config.toml
n_layer = 9
d_model = 128
n_experts = 16
experts_per_token = 1
d_expert = 288
d_shared_expert = 0
activation = "swiglu"
moe_layers = [0, 1, 2, 3, 4, 5, 6, 7, 8]
router_score = "sigmoid"
normalize_top_k = false
routed_scale = 1.0
balance_loss = 0.000119
balance_bias = true
router_cosine_scale = 20.0
scale_expert_input = true
init_std_router = 0.00639
lr_router = 0.0009
vocab_size = 16384
norm = "rmsnorm"
norm_eps = 1e-05
tie_embeddings = false
optimizer = "muon"
lr = 0.00159
beta1 = 0.95
grad_clip = 2.0
batch_tokens = [16384, 32768, 65536]
seq_len = 512
train_tokens = 243900000
steps = 6920
dataset = "wikipedia_en"
Below are experts of layer 2 (counted from 0) of a mixture-of-experts language model. Rows are named router (the router's row for the expert), gate (a neuron's input weights, with its number), up (a neuron's input weights, with its number), down (a neuron's output weights, with its number) and show model dimensions 0-127. Each number is 128 + 24 x the weight over its row's rms, rounded and kept within 0 to 255.
After each expert's rows: "raises" lists some tokens whose logits its average output raises strongly, later layers aside; "gets" lists some tokens that make up at least twice as much of what it gets as of all text. This comes from a sample of Wikipedia text that the model never trained on. Tokens count by the router's weight.

# expert 8
router [185 144  65 141 111 129 124 100 139 179 119 131 136 152 102 121 106 104  87 143 124 118 123 149 105 138 119 143 136 151 161 116 128 120 139 127 137 103 146 155  84 145 150 122 120 127 146 109 152 100 110 133 142 143 104  81 156 133 115 109 168 153 147 101 170 141 150 176 143  86  74 120 102 121  90  97 142  96 121 142 117 150 117 112 109 111 130 122 138 116 108 155 139 114  93  97 117 151 179 104 108 120 108 140 131 147 170 109  94 153 137 141 142 121 110 159 157 142 117 128 168  94 151 146 144 180 158 120]
gate0 [116 133 140 167  94 139 147 108 119 103 131 173  91 125 172 135 121 176 113 145 149 159 149 147 149 161  96 161 142 123 132 107 121 141 173 139 103 154 128 112 155 132 117 142 130 135 116 145 111  72 108 137 116 173 129 111 134 114 155 148  71 151 132 138 175 135  92  91 128 104 101 102 154 179  88  83 102 104 103 137 134 129 107 120 146 118 101 149 136  96 107 111  83 149 114 129 114  93  95 128 140 154 121 114 106 119 122 141 145 148 152 138 118 113 139 130 155  98 144 168 109 118  77 152  89 112 114 121]
up0 [151 118 101 144 124 127 114 113 133  72 139  97 118 131 152 134 129 144 138 139 149 144 119 148 149 162 107 139 147 142 125  89 121 142 140 161 128 147 142 127 136 133  95 132 109 133  94 167 129  82 137 110  97 165 127 126 141 154 168 156  83 127 133 155 172 110  77  92 102  79 125 122 131 143  78  77 105 106 136 133 140 148 117 102 194 132 139 148 126  97 128 130  79 143 108 145 139 119 118 161 141 138 113 126 123 113 135 127 171 177 167 147 137 127 110 104 172 114 135 138 128 115  80 169 102 142 107 148]
down0 [157 131  96  87 167  83 106 144 129  89 147  93 132 135 137 116 126 114 125 119 115 111 107  94 112 155 117  73  91 150 154 121  98 158 124 135 116 118 126 157 122 150 145 105 143 137 133 126  84 111 105  99 137 106 125 144 149 162 135 158 103  61 113 146 104 113 135 128 157 133 147 118 147  91 142 144 168 133 130 121 145 119 107 112 122 147 133 115  97  92 128 123 146  68  85 112 146 180 122 145 137  97 130 138 100 130 152 160  90 134 149 124 138 121  87 136  89 114  91 110 121 146 159 119  95 185 123 146]
raises: "|", " |", "\"", "-", "\n", " which"
gets: "\n", "==", "\"", "===", " ==", " ==="

# expert 12
router [140 141 116 118 127 111 141 117 152 138 112 153 172 173 130 135  98 123 107 153 143 178 121 109 146 167 138 125 145 123 116 131 135 143 148 104 105 143 124 126 108 175 140 165 140  97 161  91 178 106  94 131 119 127 151 108 151 118  92  90 179 121 146 132  92 145 140 151 127 113 108 122 153 126 130  82 118 122 103 153 142  94 137 103 124  97 135 145 111 115 133 100 109 203  97 151 125 128 183 106 124 121 118 124 146 154 128 122  85 167 132 106 106 151 112 146 137  52 126 137 170 111 144 131 146 115 130 131]
gate0 [131 140 142 129 170 133 127 169 107 149  93  70 158 119 166 125 164 122 111 139 127  92 125 137 126 140 141 117 136 101 142 138 114 124 168 137 122 139 177 113 109 113 146 112  82 120 139 141 126 147 112 122 121 139  93  96 139  67 153 138 106 128 152 111  95 175 118 114 144 151 133  82 121 135 117 104 120 120 101 103  89 122 119  95 161 169 123 122  70 122 108  61  99 130 136 127 129 116 133 141 139  86 104 133 126  86 111 137 143 152  93  95 120 118 113 109 109  84  84 175 136 134 139 112 156 121 135 116]
up0 [123  95 146 170 111 144 156  71 170 114  82 136 117 135 136 123 135 128 139 129  89 142 141 130 156 146  91 161 108 136  73 134 121 128 118 124 122  88 142  90 109 109 139  90 160 145 107 137 135  52  82 122 145 122 126 168 119 122 107 122 112 123 125 121 190  59 137 149  99 112 127 137 104  97 127 162 132 151 152 124 137 112 145 127 159 113 133 140 142 132 147 163 150  86 106 120 146  93 107 132 138 134 105 121 137  99 112 116 102 104 155 127 166 137 152 156 138 152 153 111 145 148 135 105 117  95 113 143]
down0 [ 98 123 116  62 159 160 100 128 120 162 144 142 150 132 147 132  98 160 102 152 154 153 114 158 133 104 124  87 147 155 149 134 136 133 111 107  95 106  89 143 111 130 135 163 131 116 156 121 103 193 168 146 100 158 150 111 125 126 169 146 129 130 153 127  92 167 110  99 161 141 120 130 108 142 131  93 150 128 114 128 103 119 132 131 138 102 162 122 135 153 131 118  90 153 130 126 175 112 113 127 139 109 154  74 133 145 156 154 135 169 112 127 114 100 128 105 140 139 101 106  61  88 116 149 123 144 128 159]
raises: ".", "\n", "-", ",", ":", ";"
gets: " in", " on", " for", " to", " In", " with"

# expert 13
router [155 130  73 145 122 142 136 110 132 164 109 169 151 142 113 137 137 105 111 138 125 139 121 136 130 135 144 115 147 106 127 131 164 151 142 120 155 120 129 154 117 162 131 101 151 139 148 134 170 104  83 134  82  90 109  78 159 113 104 107 196 138 160  92 172 120 129 162 142 147 151 160 115 154 101  99 143 110  70 100 135 126 148 104 104 115 132 140 128 110 157 134 163 168 118 116 123  96 140 120 128 106 120 137 115 132 129 106 107 176 168 103  99 167 153 145 143 153  93 154 131 110 179 118 110 132 128 129]
gate0 [127 107 113 152 111 150  94 123 123 137 124  99 157 129 147 145 112 134 100 125 151 150 164 172  76 132 101 148 169 161 151 142 108 174 160 155  95 105 124  94 148 137 107 163  98 110 114 118 109 123 173 117 117 107 117 136 129 135 127 171  96  90  87 130 114 155 120 183 146 185 158 166 116 142 126  92 117 107 117 129 137 107 111 133 131 118 104 132 159 114 118 143 138 107  96 102 126 122 158  86  91 157 122 121  89 122 122 129  85 112  88 158 139 154 119 151 120 117 135 166 126 121 117 150 178 139 126 144]
up0 [151 156 138 124 134 150 108 123 156 102 114  99 133 127 133 140 118 101 174 136  78 195 150 163  75 121 106 104  75 194 124 132 146 119 156 121 107  77 129  84 168 112 133 121  84 127 151 141  98 118 142 142 139 117  92 117 157 114 118 148 147 154 138 133 149 147 122 130 101 129 122 143 120 105  96 128 126 158 144 143  98 114 140 143 146 141 146 160 101 108 131 100  95 122 103 151 136 174  91 139 119  94 102 140 107 138 121 142  99 139 135 140  95 188 117 132  95 136 147 139 101 126 117 136 158 150 109 147]
down0 [149 126 147 107 119 120 122 163 134  96 111  93 134 142 125 141 138  95 147 141 116 163 140 146 120 164  99 112  89 154 140 163 122 112 167 135 127 101 112  78 173 115 164 116  72 158 152 171 119 121 128 145 124  87 108 118 168 118 117 142 170 181 120 101 131 136  83 145 107 151 143 149 103 119 104 125 122 161 128 172 127 103 126 133 154 142 145 150  89 108 116  90 112 154 100 160 125 158 115 117 121 138 120 148 118 141 106 151  99 143 121 167 128 140 141 166  99 140 138 123  90 116  85 172 139 135  83 141]
raises: "\n", " The", " In", " It", " There"
gets: ".", " and", ").", " but", "\".", ".\""

# expert 7
router [128 156 118 165 111 126 139  83 152 151 125  86 178  97  99 137 150 132 101 126 131 107  96 118 136 120 134 127 154 128 165 150 108 132 143 123 197 110 142 194  97 127 125 133 147 115 164 135 138 124 120 160 155 129 148 117  84 129  91 141 167 122 142 114 143 142 165 123 142  96  92 127 122 114 141 164 145  95 122 121 142 118 132 122 108 132  64 158 108  85 143 138 142 164 133 149 109 119 142 110  95 156 129 133 130  99 148  93 128 101 148 135 154 165  88 135 154 131 113 166 135 143 143 120  84  82 147 118]
gate0 [109 113 146 126  98 169 118  96 111 162 131 135 138 109 106 109 120 122 161 174 114 160  83 107 152 142 104 124 156 140 132 126 137 133 164 107 157 136  92 133 122 141 150  94 110 161 156 123 112 126 148  90 156 136 185  88 144 117 158 170 128 100 137 122 103 119 123 104 157 113 140  89 175 130 126 115  85 106 103 117 113 153 146 145 125  90 141 123 151 123  88  91 133 105 169 167 141  83 126 157 124 123  74 105 138 181 158 116 102 115 123 130 139 135 121 122  98 162 102 120 110 130 100 147 143 154 136 144]
up0 [132 165  96 143 138 122 149 138 130 117 131 117 104 140 162 116 104 113 119 102 160 112 144 145  76  93 113 131 104 151 148 142 121 129 122 195  86 118 189 115 167 110 108 142 143 111 118 155 117 135 121 157 111 141 112 129 140 121 137 125 143 136 103 152 146 121 134 162  55 148  95 143  80 111 123 147 170 155 146 156 130 112 112 105 145 168 108 148 119 133 179 144 104 155 113 110 138 168 146  90 143 127 179 171 134  95 139 121 165 134 129 116 108  99 129 157 145 114 159 127 148 131 154 103 119  97 115 132]
down0 [118 136 147 107  81 125 184  87 127  99 138  74 140 122 139 116 174 140 143 135 137 172 176 127 144 106 138 152 154 160 145 113 172 130 137 148 162 146 142 150 127 144 138 158  97 126 114  96  92 160  85 105 129 154 107 149 133 121 147  83 123 118 156 105 118 136 134 139  88 130 147 125 124 158 117 157 148  88 155 133 100 101 142 105 119 117  98 181 141  85 145 123 124 107 136 146 114 133 118 118 157 123 136 117 141 143 142 164 109 118 132 136  87 128  95 117 154 166 126 166 142 158 181 159 107 151 135 114]
raises: "-", ",", " and", "s", " in"
gets: " (", " 1", " 3", " 2", "1", " \""

# expert 9
router [150 162  99 129  89 110 167  71 178 158 108 133 143 143 123 154 137 105 106 144 139 136  92 144 124 150 124 165 134 127 126 166 152 147 150 109 189 148 150 121 111 144 147 138 114 114 144 158 102 109 124 139  65 123 115 118 116 148  55 131 142 163 140 143 157 127 122 123 184 177 136 111 120 122 124 147 149 123 167 175 143 114 133 106 119 137 150 115 122 132 115 131 131 118 105  98 100 108 136  93 108 154  95 106 114 129 128 138 116 183 143 138  94 139 131 136 110  93  95 127 145 116 158 131 115 140 165 143]
gate0 [102 126 122 139 156 145 114 124 103  80 119 171 135  99 144 159  86 124  76 107 140 127 112 121 135 141  72 147 147 118 138 128 127 134  99 130 160 124  95  93 166  99 147 118 140 125 125  90  87 141  87 137 115 158 114 133 117  72 137 167  84 109 145  85 125 126 132 126 150 122 117 119 176 161 119 123 134 122 122 111  99 169  89 135 140 126 122 168  88 159 164 139 153 135 154 124 117 148 136 111 117 135 151 158  89 127 151 139  75 118 145 145 137  96 143 154 108 159 169 104 125 112 140 155 141 146 143 157]
up0 [167 123 108 135 122 100 123 130 149 166 135 115 144 125  84 112 154 154 176 149 116 118 140 105 146 123 139  88 123 132 136 144 167 125 159 125  95 136 145 152  43 156 135 112 141 124 128 136 160 113 159 114 161 109 141 152 134 181 114 116 157 135 133 153 156 129 111 156  90 132 111 144  95 109 133 119 125 127 149 140 133  95 158 130 117 124 156  85 158 117  70 125 126  78 127 129 129 146 127 108 146 119 122  84 147 118 106 127 184 122  94 144 112 129 106 145 108  91  88 144 147 162 102  82 121 117 107 106]
down0 [119 175  96 128 159 127 112 162 163  96 107 118 158 126 117  97  85  97 111  86 142 138 136  97 148 128 138 119 155 113 122 129 130 151 154 128 134  86  81 103 111 120 153  82 121 158  78 115 107 174 107 152 130 127 132 152 126 130  75 127 123 124 146 158 100 136 102 117 126 134  91 103 160 132  94 174 126 147  86 147 125 138 152 156 115 117 157 145 123 142 124 155 143 103 121 120 149 129 100  70 177 128 118 103  77 130 115 118 138  96 135 149 147 113 133 159  92 120 108 119 155 133 110 106 118 154 166 120]
raises: " |", ")", "\n", ",", " (", "\""
gets: " the", " a", " The", " an", " A", "The"

# expert 1
router [144 131 125  86 117 153 132  89 115 140 100  97 103 127 135 102 169 114 115  95 132 119 136  95 110 115 127  96 151 126 163 124  90 158 157 142 161 127 126 125  91  93 126 121 119 146 129 179 105 149 174 152  82 110 144 128 122 139  89 131 144 175 139 154 153 153 128 118 168 170 104 116  96  92 100 150 162 130 149 125 156 132 115 135  93 137  96 142 108 147 142 163 177 126 136 165 148 163 154 135  96 149 142 134 111  82 127 122 100 143 105 157 126 131 117 167 130 138 110 150 150  79  86 123 114 128 143 140]
gate0 [138 110 123 147  95 112 132  88 140  64 106 106 106 135  99 106 146  75 170 109 151 100 137 181 114 131  78 130 158 184 140 126 113  98 109 110 136 169 137 113  93 129 135 149 126 120  98 143  71 120 122 123 131 128 135 173  72 111 116 127 120 128 148 154 160 101 144 134 135 172 147 148  95 184 117 135 110 158 136 142 110 142  96 126 113 120 123 101 129 134 131 163 151 131 119 135 158 154  97 138 156 135 164 137 140 107  90 141 143 112 102  95 165  99 139 125 148 132 143 123 156 128 135 128  95 117 138 112]
up0 [ 81 168 132 152 164 153 124 128 129 188 161  98  86 133 144 151 136 121  74 149 138 143 117 107 130 122 174 124 100  87 103 147 164 132 124 108 102  98 145 140 162 131 122 127 154 118 143  80 185 133 100 137 131 158 123 108 137 162 148 173 153 128 161 100 124 162 123 145 140 143 143  89 135 139 143 133 142 139 111  96 135  87 159 118 116 133 126 161 101 121 143 131 127 129 149 174 123 117 154 106  98 139 130 125  75 152 130 105 138 124 144 167  86 131 101 142 128 129 114 140 133  75 111  93 136 144 120 111]
down0 [132  92 156 161  99 170 153  84 159 128 110 138 135 102 119 120 161 122 127 114 153 133 129 143  87 133 101 139 134 143 174 136 145 105  97  90 122 115 151 124 110 178 161 147  92 105 113 134 160 125 134 148 167  97 169 145  67 123  93 100 160 121 174 125 107  98 118 161 148 136 115 139 113 171 108 155 120 115 101 165 105 122 132 137 135 129  86 118 157 123  92 135 146 146 117 120 100 114 122 145 142 143 130 137 130 138 121 116 106 136 120  80 176  63 149 121 108 128 164 110 158 147 142 110 117 120 124 144]
raises: "ist", "o", "se"
gets: "'s", " his", " two", " its", " their", "th"

# expert 5
router [147 151 129 141 127 126 123 128 161 134 140 111 130 168  56 114 118 124 152 134 142 100 103 153 134 137 126 134 142 102 158 145  60 136 124 127 124 135 120 191 109 150 133 114 103 116 124 138 115 120 111 125 133  98  93 112 106 135 143 115 182 153 153 141 161 113  99 166 148  82 130 120 154 167 101 144 113 102 135 112 172 114 109 179  85 151  93 144 130 134  97 143 124 154 122 166  94 136 132 107 134  98 137 107  74 118 134 115 109 131 126 116 143 174 158 133  78 140 141 122 159 117 110 139  95 129 158 151]
gate0 [149 150 128 150  99 184 137 148 152 152 139 187  87 122 116 137 173 169 147 146 157 127 103 145 166 135 161 104 160 151  90 119  94  93 132 146 157 133 113 136 130 145 114 139 138 137 150 116 119 131  88 120  86 100 112  80 120 126 145 130 125 127 134 109 139 161 121 153 150 119 125 109 123  82 146 104 130 110 135 159 164 169 112 134 114 106 119 102 127 109 100  99 129 149 141 110 143 108 141 156 140 113 101 115 127  85  90 123 119 140  73  92 103 130 148 102 102 158 139 121 149 145 132 189 131 158 162 110]
up0 [138 125 142  94 126  64 122  95  97  75 129  88 146 124 122 142  78  65 106 118 126 142 132 120 123 131  78 155 109 108 140 131 175 145 130 110 135 146 132 145 137 120 146 101 139 112 104 146 136 113 156  98 142 126 151 154 138 115 115  95 117 124  97 142 109 121 115 130 101 158 125 161 139 130 123 149 120 161 113 111 108  78 162  96 142 174 131 146 130 140 142 111 153  83 110 163 130 157  87 138 140 157 148 131 134 181 176 145 110 126 155 176 151 106 139 154 154 101 136  90 124 113 135 118 117 116 103 152]
down0 [113 147 130 127  88 183 125 171 139 107  82 183 108 148 143 149 145 142 157 130 110 144 142 144 139 116 131  79 163 143  93 150 141 144 187 107 169 139 191 110 126 142 100 114 112 166 160 113 110 142 134 130 107 128 121  94 148 144 161 121 128 149 153 112 161 154 106 149 139  99 136 120 133 120 112 140 151 117 142 160 152 139 106 155 111  93 125 152 149  89 151 106 100 158 150 113 116 111 158  84 120  86 111 138 144 126 112 127 174  94 132 113 145 101 153 133  92 140 136 126 143 130 100 155 161 112 139 122]
raises: " his", " their", " the"
gets: ",", " of", ":", ";", "),", ");"

# expert 6
router [128 117 136 130 122 131 126 110 128 147 162 133 162 155 102 140  99 103  95  99 164 120  84 150 165 162 121 137 154 146 158 187 153 116 136 110 134 108 137 119 128 128 143 117 167 107 137 131 111 141  92 151 148 123 140 117  93 169 161 141 147 125 127 123 127 121 120 163  99 141 125 151 125 140 121 103 161  81 104 134 135  74  50 117 117 123 112 148 131 135 125 120 152 127 103 124 111 140 114 100 115  57  65  98 120  98 141  76 110 123 116 105 148 146 133 150 134 137  98 170 123 154 135 119  91 122 133 106]
gate0 [168 111 133 105 104 124 105 121 109 169 134 133 139 152 163 131 153 134 136 148  91 119 114 126 140 136 115 160 118 104 102 102  94 132 160 127  98 180  92  72  87 137 182 123 139 161 118 120 126  92 117 120 140 155  68 122 122 113 107  93 151 116 159 108 132  80 146 104 136 142  71 114 115  87 135 102 122 106 110 105 171 175 125 123 155 151 152 118 154 144 100  79 129 123 104 135 143 105 110 133 145 110 127 102 131 125 120 137  96 159 156 132 109 134 112 142 156 112 123 133 111  90 109 138 167 113 112 142]
up0 [146 115 152 158 133 110  87 104 106 154 128  96 129 146 145 126 114 169 111 111  83 118 146 109 150 114 134 121 150  70 119 125 138 125 130  93 108 146 130  99  88 107 114 112 130 117 144 102 156  32 179 107 145 123 105 113 107 124 108  96 137  91 159 127 163 108 148 114 140 133 101 128 134  63 138 103 163 117 117 131 159 156 129 119 150 137 136 124 127 123  90  78 100 135  97  96 126 132 120 141 111 106 140 125 125 129 114 175 117 145 147 121 105 110 152 165 173 122 109 150 114  99 132 102 131 132 120 112]
down0 [119 153 151  91 119 126 130 123 123 172 140 139 129 118 114  91 106 108  97 127 146 110 111 103 140 148 110 112 148 146 103 163 138 137  80 141 132 136 134 154  91 143 103 101 146 111 157 120  88 127 131  99 146  54  93 125 127 124 130 118 138  93 116 126 155 175 135 115 114 125 161 104 142  81 126  91 154 127 143 169 107 184 180 164 157 123 118 108 155 169 117  69 141 120 158 129 117 121 140 121 100 154 146 161 123 147 151 137 119 154 127 133  94 110 147 149 107 128 114 168 131 131 150  93 158 150 154 146]
raises: ".", "-", "\n", " in", ":", " ("
gets: " |", " /", " out", " -", " –", " Col"

# expert 10
router [109 157 128  89 123 160 122 116 123 140 111  65  96 140 109 141 122 111  83 148 111 142 108 118 139 130 145  88 163 146 122 128 131 121 170 121 187 105 138 141 121 100 160 141 154 107 136 179 111 145 121 104 112 114 140 105 140 146 143 101 139 183 129 146 164 190 114 102 159 180 138 114  98 134  72 142  90 122 123 123 122 111 125 101 113 111  99 145 151 134 121 154 113 143 125 138 123 139 156 139  93 135 143 126 108 128 167 135 108 129  99 131 113 174 165 159 128 137 144 170 117  77 124 106 132 136 157 119]
gate0 [120 147 154 130  85  90 118 135 123 146 161 128 121 126 110 128 185 120 137 157  93 128 145 136 111 135 126 164 134 141  76  99  46 141 166 147 139 117 141 108 138  95 119  97 172 125 133 155 153 115 108  93 138  91 161 108 101 153 134 140 125 117  98 138 142 152 102 145  86 135 128 132 131 133 161 101  97 130  98 133 132 135 122 140 136  73 153  90  80 135 139 116  95 139 136 122 142 126 133 147 149 148 115 156 104 108  91 136  84 135 110 149 141 120 142 173 148 120  87 148 119 128 162 157  93 137 155 150]
up0 [134 148 145 128 107  83 119 148 107 136 160 121 113 107 152 131 162 139 129 169  87 138 147 132 143 129 100 149 146 160  82 144  71 152 142 163 161 143 130 107 174 123  98 111 170 134 141 122 137 134 134 128 134 107 160 108 108 128 149 121 144 128 128 121 120 122 120 124  84 149  97 128 148 167 152  92  75 145 102 139 161 142 130 140 171  85 141  84 115 122 155 118  94  85 137 129 130 140 125 150 130 149 107 133 110 129  91 110 102 120 112 153 119 117 129 138 182 107  98 149 130 104 191 166 103 126 167 142]
down0 [156 140 118 138 156 174  90 138 135  96  99  92 126 149 146 103 105 157 124  94 121 102  67 105 135 149 117 118 138 113 103 153 166 134  82 159 136 136 139 152 133 162 148 142 121 126  97 116 134 164 151 137 125 104 133 138 164  93 137 154 147  95 184 171 124 116 170  99 122  89  99 135 112 127 120 107 109 155 154 128 153 124 166 147 117 161 106 152 165  97 133 142  90 142 108 132 158 126 110 124 109 158  86 120 140 156 120  70 123 134 140 119 131 115 116  82 121 128 157 118 104 124 118 108 150 113  90 113]
raises: " was", " |", "id", ")"
gets: " was", " is", " were", " are", " be", " as"